Weights of a small mixture-of-experts language model, trained from scratch on English Wikipedia.
Experts: 64 experts in each of 8 layers, 48 SwiGLU neurons an expert, 3 picks a token, a sigmoid router.
Below are experts of layer 5 (counted from 0) of a mixture-of-experts language model. Rows are named router (the router's row for the expert), gate (a neuron's input weights, with its number), up (a neuron's input weights, with its number), down (a neuron's output weights, with its number) and show model dimensions 256-319. Each number is 128 + 24 x the weight over its row's rms, rounded and kept within 0 to 255. Numbers have three digits each.
After each expert's rows: "mostly gets" lists some tokens that are sent to it at least half of the time; "comes after" lists some tokens at least twice as common just before its tokens as in all text. This comes from a sample of Wikipedia text that the model never trained on. Tokens count by the router's weight.

# expert 16
router:139151130129173116140093113139093151102132108117082092133116117113091139121190127119136150109163140158136116179169116177141147145149110132157121174125141097103091091131096126164135123124144126
gate0:097118109164122131134123179166156115147110124188150139131131101093113171140148140111151167064106098112104164097125114124085113138138113120137101132085152137139078132148132092103174129103136094
up0:117158122115099152156102155138124127160133158180111159086119073085132154142148120146120100118109133125143102128108148149075115173094153143141132101131103142130109116132088102103137130126183066
down0:139126151149139120099109124113148110112107130101153124118143102132153183095069162151134119134150059144103142160149128109102093122110101127135158134099080127148136093144162145159136136157163123
gate1:140151146141144119106099116112121141146123160162140128164169112146141142078149115096171159140144122149151094174138123162135096132146127125139137108128152165141143095152164148113145111131210132
up1:093151129143128166119145132089101121146085159111113101123125134149118145102150089125091124149142124118130096157129137141138149176171096139185125143169104101116132129132106155090128133133097109
down1:085133108128150121147134117156120139093136113125124121145145123137122103071116143100160147158142096111118149148157142145110113137157130104107104087124099113155167116133118175127132161148120188
mostly gets: " $", " £", "°", "′", " €", " Synonyms"
comes after: " |", ";", ":", " /", "0", "%;"

# expert 55
router:151132112099112128110071119125142159113157133109122113141125162124124135123200125139113152124123121113150145143100132140108118104141150125121150133123144101164130142170110114141166104131116149
gate0:120124143104076120090104117137166167111165114127155166115174151140147130128130130112161139131140104114135141145119119139093095116098133151111118146118130146134151117130130117176165108150120139
up0:099143132128140101161097164114135095125118138161094097137159109144088119104105117119148121126133113166115145111151146147179155172157115080106139069149103092147134131141090131120094124145133094
down0:116138132144152119154114112131154086095117115143160125143134125112121153115118146104141140144102136155123112141130164133160100155168075138157135126112123147142144125136139130158124124138090147
gate1:146148160159138174151104129155139114161111142093127132096141109137115138125179156099099103135118129113155133106125118127075138147147104102110094094141123127146139090112107134098154109171157113
up1:129096105066123087112158118133112126104152100176132138175151128142144147108094110143141188110124100136089102162169157142202135115102154139159154156127160088114073143153161145141126127082131123
down1:143097126127135094103143145160110145135182127125126123131081106116137146123124123123143142139068094169083158170123138114132142139137083109095107139145136138127125147104137120147135123122158158
mostly gets: " a", " A", " century", "″W", " an", "″E"
comes after: "20", "19", "18", " is", "17", "–"

# expert 30
router:100121102090095126154065133139123188138130081129094115139125131089091132157139133094138130124129165142102150152123117147097114158150107103077131140153117123120102120105151143127101094147163123
gate0:119123143101140135158131101061117134129133113121082141156116143157153135141127117108147120134116115135122174169159110145100106142147124096105134100170136111153114128112101179141081180106144124
up0:086162117172101110157136128125134128172117130107133133097111104173136107095143131160127151134138129068135130101128145131158137157121088136122142140097152152098154147168168118114084118149086106
down0:138152168104084080134168126131148117111091114143098107148090159123125116179138145130129130165132154116148136129118100130120141151107095099121136129141109137131129094133119149120127093142136105
gate1:144105084137127152138128125075118122162116095118135100185087139124135109100136148125114110133105111144120107158169095125080091137096138156090133124131145100117146116123114136106154150114116124
up1:118163149116134094090127153128133094112135133111141151107113141118110143142094146124131120139128121101119078094113126163146107122100153129119121144153098133114126122093115092115113077089108150
down1:109170102144111148096143122140099117125143186102078133139152117074127147095182087102144132141127109109129129119121168145129140110142128121141123112132121144143122114136162122143112127110105126
mostly gets: " well", "20", " Known", " contest", " COVID", " Gro"
comes after: " ", "–", " (", "|", " member", " Week"

# expert 56
router:128113118116131150130081133163109100082109103147114108121101120105102135112153177133142113145163130149114097147128126165144161141141141158105128163135138102090117121146094143128147105127122143
gate0:139134107114119119119107157106127149125138103057111094115127104137115123136146172121122095139149119109100148117127157158127144105143142134116162139138093113090141122142148050108129132128124130
up0:140180119114122106114138155147118122110141072131128161129115110111099154126116174155165150132119131072162108127077120139097153131143125127098173147108099111095095123109130146121158108130091119
down0:113127086143141102113108141091119106138106116125102163140109100106129120160119124133135129101132099127121133117122100149131100091141101124125163096098120125115118141142176105036138155119111129
gate1:140149106106144173074121122138123102144119119096187118130137122125103125125136128123116119121102086130141140120134120120103155129163094158149119124152123133165073118144141102180151135154117131
up1:136133132171165120158161130167136156080186174117089109161136111134129116155126116089147142113130157079124115168095127142149119144155160105154127146050111128119122159100124152154102155073153119
down1:102161176125116144085122107116142094118141147105095125116133162133118150119130153117127120119117126149111142142108141119195125097162137147126144102115102126152123137125098119142118123108120125
mostly gets: "|---|---|---|---|---|\n", "|---|---|---|---|\n", "%;", "|---|---|---|\n", "|---|---|---|---|---|---|\n", " sq"
comes after: ".", "%", "°", "0", "′", ":"

# expert 10
router:123126087133139099119068128110138132125135144146129141151126123093125155098163146135101113121164136186099077122128127158104129102140115120100115139094118126120109133126139134127137098105108097
gate0:161142114109113138153122124106104126115102120120134106133138169108127112087152107156162162111113144182079130143157123167175141129130118074084155092150135136142166099166126132155100141161123133
up0:088117154132166139095158119110104121119113149153107119151134098137118142171125107101139119139113154129084097158127114138103088133132131165123102106161175126118111104137104108108160125186139128
down0:108107123078146079152101170125125119095182118146117095151122088106108112104124157092153130092102102162103130140141133135132163115126114118142133145119155147088116122099137153129145125125168119
gate1:148162183119158178100088116103124124080168129097070134101132161151110150149112148124159138135100105169140082118156088101149122100146133138116068135091129165138095122086132089160090140123115096
up1:123109169133125137166122124123125110091129104092138138113137147113120133114156147147112140118112113142120147119123104110155080131144136096111132162134130146142142114128126135147141145143114110
down1:138137127151132107136095106080124127127159130139152179146106144165138109126153102112110131164141141113117132125085133154113092123128127160118126144145102124112096091107085147094111158160150128
mostly gets: " MPC", "Personal", " Votes", "Career", " Lemmon", "Awards"
comes after: " ", " (", "–", "==", " $", "10"

# expert 22
router:159136091120172117136097135107102133097137136138107139137089146097115157069137129139126128150128140141158132128116148172122089163111111146127153161121141122101104130157140157130158081130164136
gate0:143148121096167121171127126080126128118119134151137107087137158127116143105134149138134144144091088122126135098123149146127183119127095130101141102100202109135102145089094116111120079158145090
up0:114109172142108161153139106124108132089179095106130126115137093088111119131122121093115111114116123121125092162165115147109144112132107106148052141139125115147144117100144159166130162105149153
down0:148117115153077109106158170140113131134127084143135138155123097162169106109151133065102133144141115126080110157120154138149129111116106130160100078137140125109120092114140135135130127127112120
gate1:153149129120132151137114155143100106124145080140087145110131155141138114107104138115111171138097135122094113128103174162115125150150130136099082136143129137118097086187134126130114136125158119
up1:107102104161128109133112095160170131095114137155124131125104088115125147124162112117134111111131128123153106125144103117114158095113166146142146144134131135146136195109141118108113105127104169
down1:113161157078149149096130149126086143166135140178119128092154125133082148117127081123132127123121113134148132155150109139114121122103115128141102161135151111136093145120154140119131096077138104
mostly gets: " MPC", " •", " These", " these", "Note", " natural"
comes after: "\n", ")\n", ";\n", " MPC", " Votes", "–"

# expert 60
router:123129094121115148142095113140166135138097141132118115157131120079087132111183157109136157111152105138157129133136117151127131151136129146104129128150143099133122117149092116133171098135159140
gate0:111057097168094118127123144098110115123116127137101140138158158127117140134143158120111104119116149148144124130123116121135123131083107153169131122126091097129137122165108149086122181074144141
up0:120145097153118131133143162104153153129112143139089120133124106107089127134113160089142119108135087149127158156082141129153141120134068147165141135165106104117108151166102102103125141145115115
down0:131151126110108085119142139139171126129136107150145092147165146121088112157108103133142083110136139075157112133108138151072198171146134104114174122107120118164113125118112155126166116102159106
gate1:084177143114117146109124111178076145081125147152103139085114145148165154115132121117161137163139191146154116141122111124132132112190135114154092143103132159101098107125122170089154137125129102
up1:116151126145112138157150094143106111138125121102154118088127128131113143084141104140132169136117181140144135116156105123155101134153094153089103116152174158123125085152104151161158191175131108
down1:119134125115120130114142113072137098156126171132126106118157142144123110106130122148119128161157165143184132112103093116119137099106147145137147122080122132146111142147112156109121163144111148
mostly gets: " the", " =\n\n", "The", " The", " @", "now"
comes after: " of", " in", " at", " to", " on", " for"

# expert 46
router:124094147084146153131085139122128135095128111163109127186114153130082146120140140111137143092122123141116175130136126120088156106180103106114162141121157122129140147144105138154169123102138163
gate0:141140137138132072109110161110136081132111163115163081121128110140086120080158140097116136087121114158144132132145122127124163126152124092129121117149146147087120118142105127128145092131121123
up0:127101110102107112120143117101092117142102170126161101117135122137084123049133158136122117127110125143104148132130147122135119123161121173137145092144126124106121114165081110151108129157119163
down0:104114126146164111104148115117109095111111098122142174132108089134142162138102113122126128142128096151140145108142126128113087138174118118131137136133153138127111108108121117123109100085087118
gate1:095136103110164180133114155141156146120140107122111112095136121154105115110118146145091162090116132124129154107130118118082161115116133111156157155160098137120130114153140126093097147192125118
up1:126144140153131154111098163108146119081151090121121142080116099147102122100112134156074136113140140147127150074144119109084142125113112158152144140177139150106107078148112170093121128145136134
down1:095118080120103142127133125112126128127140104134113117107130117124141098130143107142120137118100136140140130115078140100148126099101143159126125134124130123116131118124134148070112107114154126
mostly gets: " his", " their", " its", " her", " His", " my"
comes after: " of", " in", ".", " on", " to", ".\n\n"

# expert 24
router:122121135117111065105073123092121097125115162128106109189106118082111133097156152140137148137162088148099166152152156159128153133166123133117139140167159094110122150143119161139126090141147177
gate0:139075147102128081122100169120140127118130147164063124160136138138130081153131131125102177122105185099096114110139110141141114136109160121106142142141140120092105128107122138131162071111116147
up0:110104163095104090125085147105106120097150132124105165143173118135132131145102143158157138159125138078105129115126152156147119133121134127114104090138152122084098161101113132152115084115160138
down0:133185129141133145080123086113100161144131136133126122123152160172143096133110114149168132150117165139100172154096149102162124154076131131148120136101050164123150141118130135153101125148141148
gate1:106128091068131102119079104115123105158122168155156131142096127107088138106128130103116112161167116071113141119139167143154155194143115153188140135132116114168108153129110145125186121139143116
up1:106127130084152113129136130130099112165112148175143070108120103121077162149160103148143136155128136101118145153166145102155164170130117151134131137111126098156115123158105143150147134133128128
down1:160131143095097095131126121096108129110089116138129131101115077104110150162135106139096122158133144123109113148120122139137110148102118147135116114111132142170134172155130156127152117156095094
mostly gets: "See", " Apps", "'\n", " due", " sl", " Due"
comes after: " |", "|", ":", ";", " October", " November"

# expert 54
router:130088137143113136138068110118072134128146096141129103170128112110133168135193126144136157118180116147117123112125127135107116147125108109124129160149128107073104125087098099154196088096157134
gate0:099086160130131120149092133124133147096135128137133111112128120068150152090098117145124153134142128126136100122138151113116142123118094187124145195134139093115136134095163125119175113097166139
up0:140117105133113143136105089144171128137117090108150118133117136161124178108108149126106143115127130152133119124165157126140130133171149077117102119086109166122125124153146115161104149177118079
down0:141128125167137151172090096146113122132126042165145118146120151133150120106126123132127125105150112111109144107147124170137133107128135117123142149124113146138135093106153131118158118154123131
gate1:140137138133078165104119131120122081110171102149081106147136138118096152155107111135088122106145145123148132102115128129163156155124170155161171086124118083111108107119155129152080090166131077
up1:105130138173108097085082114140100127090122139159104193099146163078155134133161115176110118129116090133125085102168134135118139143103200111073173116151137118160172132112129120124108113123147146
down1:150131153113144155134134137127094138122110091098157139137156185126132145155132109118148118135137130116144114108075113166139124163121098143106143108151152107143113128182134172134105100123105097
mostly gets: " Al", " El", " Ar", " Sam", " Har", "Al"
comes after: ",", "-", ":", " by", " and", "|"

# expert 34
router:123097092114123113106122145117090151125136110136127104147110137091109189097155159134157134122134124171141120102095143126158118135152106153098157141133122112098106110133111121122145101112128168
gate0:097128133123096133123115151114120145107108092131168118143152093116143167114162134152106160072123105118162138123138122112133106125148105099125076102139142103128122087134122112078123119139132167
up0:146141141107163129112128118174152134144133171159111176115136135112119146186122107061180135140135122139060120144117146149099125118109154176139136110082110130128183156142162142126115162163119087
down0:150119124144129141133154110124095179095135126173112134130113097125137085106131134156094139121160122105131154130154114166146146098156135126098123144100107130145135109123103131163121090137117126
gate1:154118096106097119098128147127119102124091126154108086146158165155139105103164122141071106130109133138132138107161147173130177118128153111166189119130098136147118173097132102170172129125144145
up1:127149090107109111111130126155123099130122132129143112143125149113129120062133162152075088150086084176165094105173119141131155115106168107108157140145143142132150145116143105142164078141178166
down1:117142120117122115110255152149117133177111130106144122110120166115125138143142154144133140171092147133118127027121168134149123136149149119160144093107145092130129117130155143082145111106120127
mostly gets: " −", " /", " TBD", " (/", "−", " States"
comes after: "\n", ")\n", " |", ".\n", " United", ";\n"

# expert 33
router:123142126108150144110050116135126159120126113124110114134131124127113148092146128141104121105136139117123143165168123156146114128134101133136132129124136132156116141118118133128144101130130129
gate0:095123127135138147075105157132102141128080116155125129164139118101115107086138107142142134098132131127111065153121108139169108124152092110167142142153136146119073146118154129170129122114104118
up0:163107129109132079137149111145153157151133129081123119166134161147151134147166118111121141181132118118156147135147141108088124179124159154123114099087114143153172132116095120113092144105122137
down0:107159103075132130137126104152107121120139145084116101130121131122152160122096159152091144122134141133139132119162157136163109144098083113137133140141079181114166109111093142124121129165136100
gate1:122137140075116141143123130143145106094144121127135131182097095112133166109110195096094171116130149174115128135173138131150103149125082134105133118149125157133082105123139158144124095122105138
up1:138097114112104119131124111099142145133122155089135108095129122125121065127130123144143116176132135098133148153091119129128130130139135080138134185140143117126103164106150116107110135140158148
down1:125148129138137144151152120113106157131115137082110147143106160117126097131117156115154060125088110165137117133107126120118127146107181131111104106157144117063119146101129158131101155146133096
mostly gets: "})\n", "DST", " Register", " NRHP", "://", " List"
comes after: " ", ".\n\n", ":", " (", "-", "″N"